From a checkpoint of a small mixture-of-experts model trained on Wikipedia.
Size: width 160, vocabulary 11407, 13.8M parameters.
Experts: 16 experts in each of 4 layers, 2 picks a token, a softmax router.
Training: a variant of Muon for the experts, 398M tokens, 8694 steps.
Below are experts of layer 3 (counted from 0) of a mixture-of-experts language model. Rows are named router (the router's row for the expert), down (a neuron's output weights, with its number) and show model dimensions 0-159. Each number is 128 + 32 x the weight over its row's rms, rounded and kept within 0 to 255. Numbers have three digits each.
Before each expert's rows: "comes before" lists some tokens at least twice as common just after its tokens as in all text. This comes from a sample of Wikipedia text that the model never trained on. Tokens count by the router's weight.

# expert 14
comes before: " |", "′", "6", "9", "4", "5"
router:164181095121124106130155115084158147093144154136133112110165137121101111120145131135093202114165087150154146118128154172107132133132143124105096138107113064077065114115051160140122130156167109147189116085143158109168096161080157194071110138154088092135125102148114101103089173160150084136133153099163177080126129143181153145143083094155120178195128099075082102130087092127161174129117147062104105124132096107074114098139144091059127155194136185102205146095105087127129129172111148
down12:091119147086177145131167112112173080097119180146145113113118117101166112097183101201164143179116128117098048166072147083149128115078152179126137104070159192106135079089107105122121139146117105154112129026119165083123103166073091144088135178128158097127112122118134173093125097140092108149142105115110092111112145103169081069096121094089176143125110122142133074175084122118100101127111160130145134115151103072121109120068186125127168140190111096141117086113130056109131141099143085
down13:136087136132112167133136170129154121117153134146136113078158112176149067086119160146102103130115118088147147115185054088127146125109051091118143124101140103152164139083140121041169156088133083145152157147098121144167135148141136144086175143121138128113144084121109128125193161116148163189093121096199135202139100104206137119136111106066119169106157119146160128141192112086080122140093067067126152117103096092135124130117139105179028128058077140130132138131158102151154092133117111
down14:157134091153086125127121132099148090101120128132149171077127158136156187138132134165182157093123205189176147144122118082147089162121175136087128090141188121065194120113116162103204115112113082132109177145114154091168140156196142102153163120127096124143119100126174133130163094131071112183112118114113086119136111091179116068121084134133116166121139125143134097191114104101129146051160082104168104172149131108144081165118096145130147224080111118145122191099141110140142128164070145
down15:112116131143121162138095082119132110196081107127127155148112190110203176143092135102118127196098133174115140173109159125073027159181111166162076140174140101123109102121165081140078143180130098135087093154140056152169182092118098098106147115107091107125128168130127083114147170158094143100179161185194104115158103141130082114126111106104137126181104145074119142141137074116124121102133129101134119123114081141128121135136123088172134176156087154159142178106128104208097157170089120
down16:148172106129114030153159132138081109040165143152141058117105080142138109143088114107143109150122109116109077039167184093146117140110144119155151153083128150194087126102108117136096139086143127115172111098127124119111171146109106138130145116156123151148156145155108135139117150185148155109109115175123128121070085132068149133113191150138142102142104137184183120140178146136193199141087123106168142078102118172099098134138138131077072115122175120102126149125167102080154085097046077
down17:055118091118117134142137106084130117146066195164071076137126109155130149117129138165109060145155112128114100203123084109089068113138117194121096178171108114102121175131155069121092097104107148093116111109129107133138101168148135139166114131148133120132082181108087184152126132123150132173164100062159149163143151125161157136127076107121182167100077135127157102132149127157114095099126171159106078126176151091208137190089114085146102096141134136131040113066158124192119124126135099
down18:121090122122103144114121108157139114142145117116102126182109125118089143114119179102139130093078143175134167119091148116111086101144056145158113087210127112162151115132057055185138161163085167119097118165110191177108074158186111125114131177164144096150220109141147178156167152122149112160156143094176107113093101084114117125182157103136094139076147101128111161110142142146140173113144152093093095164158134095128211121112160197149118109174115134117195126155126143127201154158098142
down19:119105129089123103134108087150112148147107156189110046120109157117162143165156146131124140118095095159148175200112114116078109078175105177124150139118085117163150053141096093122123105048113116120133057133151058142138132143086044175163087090193120108130177135100132146031123076110153162167101136171118129108148139087100106089141133145110070145117171114148143138171091112137132126150155174150138134167144126082171115143085097095176119129122153118134141134180154169096168172147105157
down20:159112095117142099123155128115133115180190139183100138133110180111111163035113142080136175103129127149083113072137100178127130151147150074088125104106146172142133090114070130109127143155149172093124074107090192179137099093131093150179076110163178059113124101083143113116092131173093107142126105043147173102106121106080154118139104167164135172181133178097160138095122148180091136184171169149087108156168114151115092150133129092056136107146131101132157130137099097111130074113124157
down21:158168123133143113133151168126136115101154155190084097147066154113138137117087132123148104125166158141145081134176139150107126117114161157113147097150090146156047181137106147136137151155084037124101068116161119120126140109183136080170166143084088142152087119191118135120099088143143134172156140176135139141190107071218098116133120094090111158151104128169148193089132168075145203128126157133104154118116147127159104121144135153122119160172145048168161130163138071139186138174111078
down22:089125171083092183141160110127195116145134131148120127148079108160170107113097141175144120123102082154159120131146168107096220105107169150120116209060152102121171130122160156148157145092132119157153161066098170130093139128112163135126129122138130135112146101173139109127138127147129146154151120197037099114185116106150138158171146153158140028102127113156158129151127158090123107112169122073138140078143116165109118218157184140142116077127133103187091148158148138090107190176146127
down23:137117108145119159083133149105098136139141142102131175108134133142138091159160111091075105153167103146175129083156150112149169115101120169123212136127162164126057184140133179139187153135163200136153123225196086113098148150098113111160169123087173160095153130143128120120115153059077138107143081114108183142138111159162059127122147133112106140147141097137181184126133158124097127145095193132099129119124172103164131143132155114128102227100115208078130115099108156159124104148110169
down24:130135110188110038097175155078138107130063138090121124123143157070116144099154075092112166107102083145161164048105137125141151106173116141117078077144137101149137133101106124176140145068124149105158154112165106118120172168175104190135123078083160107113146041126100155177124097163126096097159141141126120098069140146089128098131091094196124159137156130121160079168078137108178107120137150158138179106104174105153171125083105082165148139077133121104145151150107101141193163131164134
down25:126097085131080109122113101149135140161143132029114167150135099152078111124103101082132154203157155194124082145126102140119159152190134158096154151149099157091163146116149192134098162146154123131181148113117158111154127144133173145119126119161115109106094122118127151122153063089181160163134113069124147132136170130117099161108162139144114139081189152072092089088237092146143111140211131161125129145146151130164089106082059142116106216163122157072137150118103123148112133121156148
down26:130223153130131208134155169115114097166171100143130129083120168183124133112103094164153116162157102128052088183138099180127141139131084164155095154141161116177116091115107178166164142110136082112155139158173119142099154128139080103106121053132077131136137196126123121122141144101085071160112149081103148141081100111122144170161112099143108121064071121141150120160166176087136040125123129124117206115072120131128142151141118150104148121090166104168139118163107089105153140148059109
down27:113099178134119085092139087146147163109160157147085149160212159122114120108136095158143159120108132199178090090091148141100109139122157151110166127144130072132122118153151094145122113078104102149123183126113104113106096135085121133120159090059143157058123136157134174143176101198141060134102107157107116097067192223173101138091157208054126161145114131141111119086115097107115122077151120206094113160135176115155148148149105148166127109096100152139149134075146136087127102154129127
down28:072096157116143174158139128137100138091122100144054106164074181083133110127087117138099147093113223098079079150153144121102109124116188166146163100130127143109109168145205187111064126111126124087129146199138057083112128107131085127129156145108095130100105135186112167147035102105116161078127186055096122159136101130125171107100099107115091108059125123103125123124165109134141136126153150144093182094131136134120148101116141127166152168120078133171093137161103097110131101147139188
down29:126102123182097111101119126126083111157122162130152094102125135129155114102119131132168112122116151101159133133099129098117080163184201146099181102166133112135145103146164134132065158162101128106078165140118102117150191062118153099127066182144149133100181122138158175171098108070132134119115116158179146186102171194053084136150206148153152165113137170137133161181162094082121134129161134114104117114105204116106098116090145169215117146141105129063112136178128172146116113156184161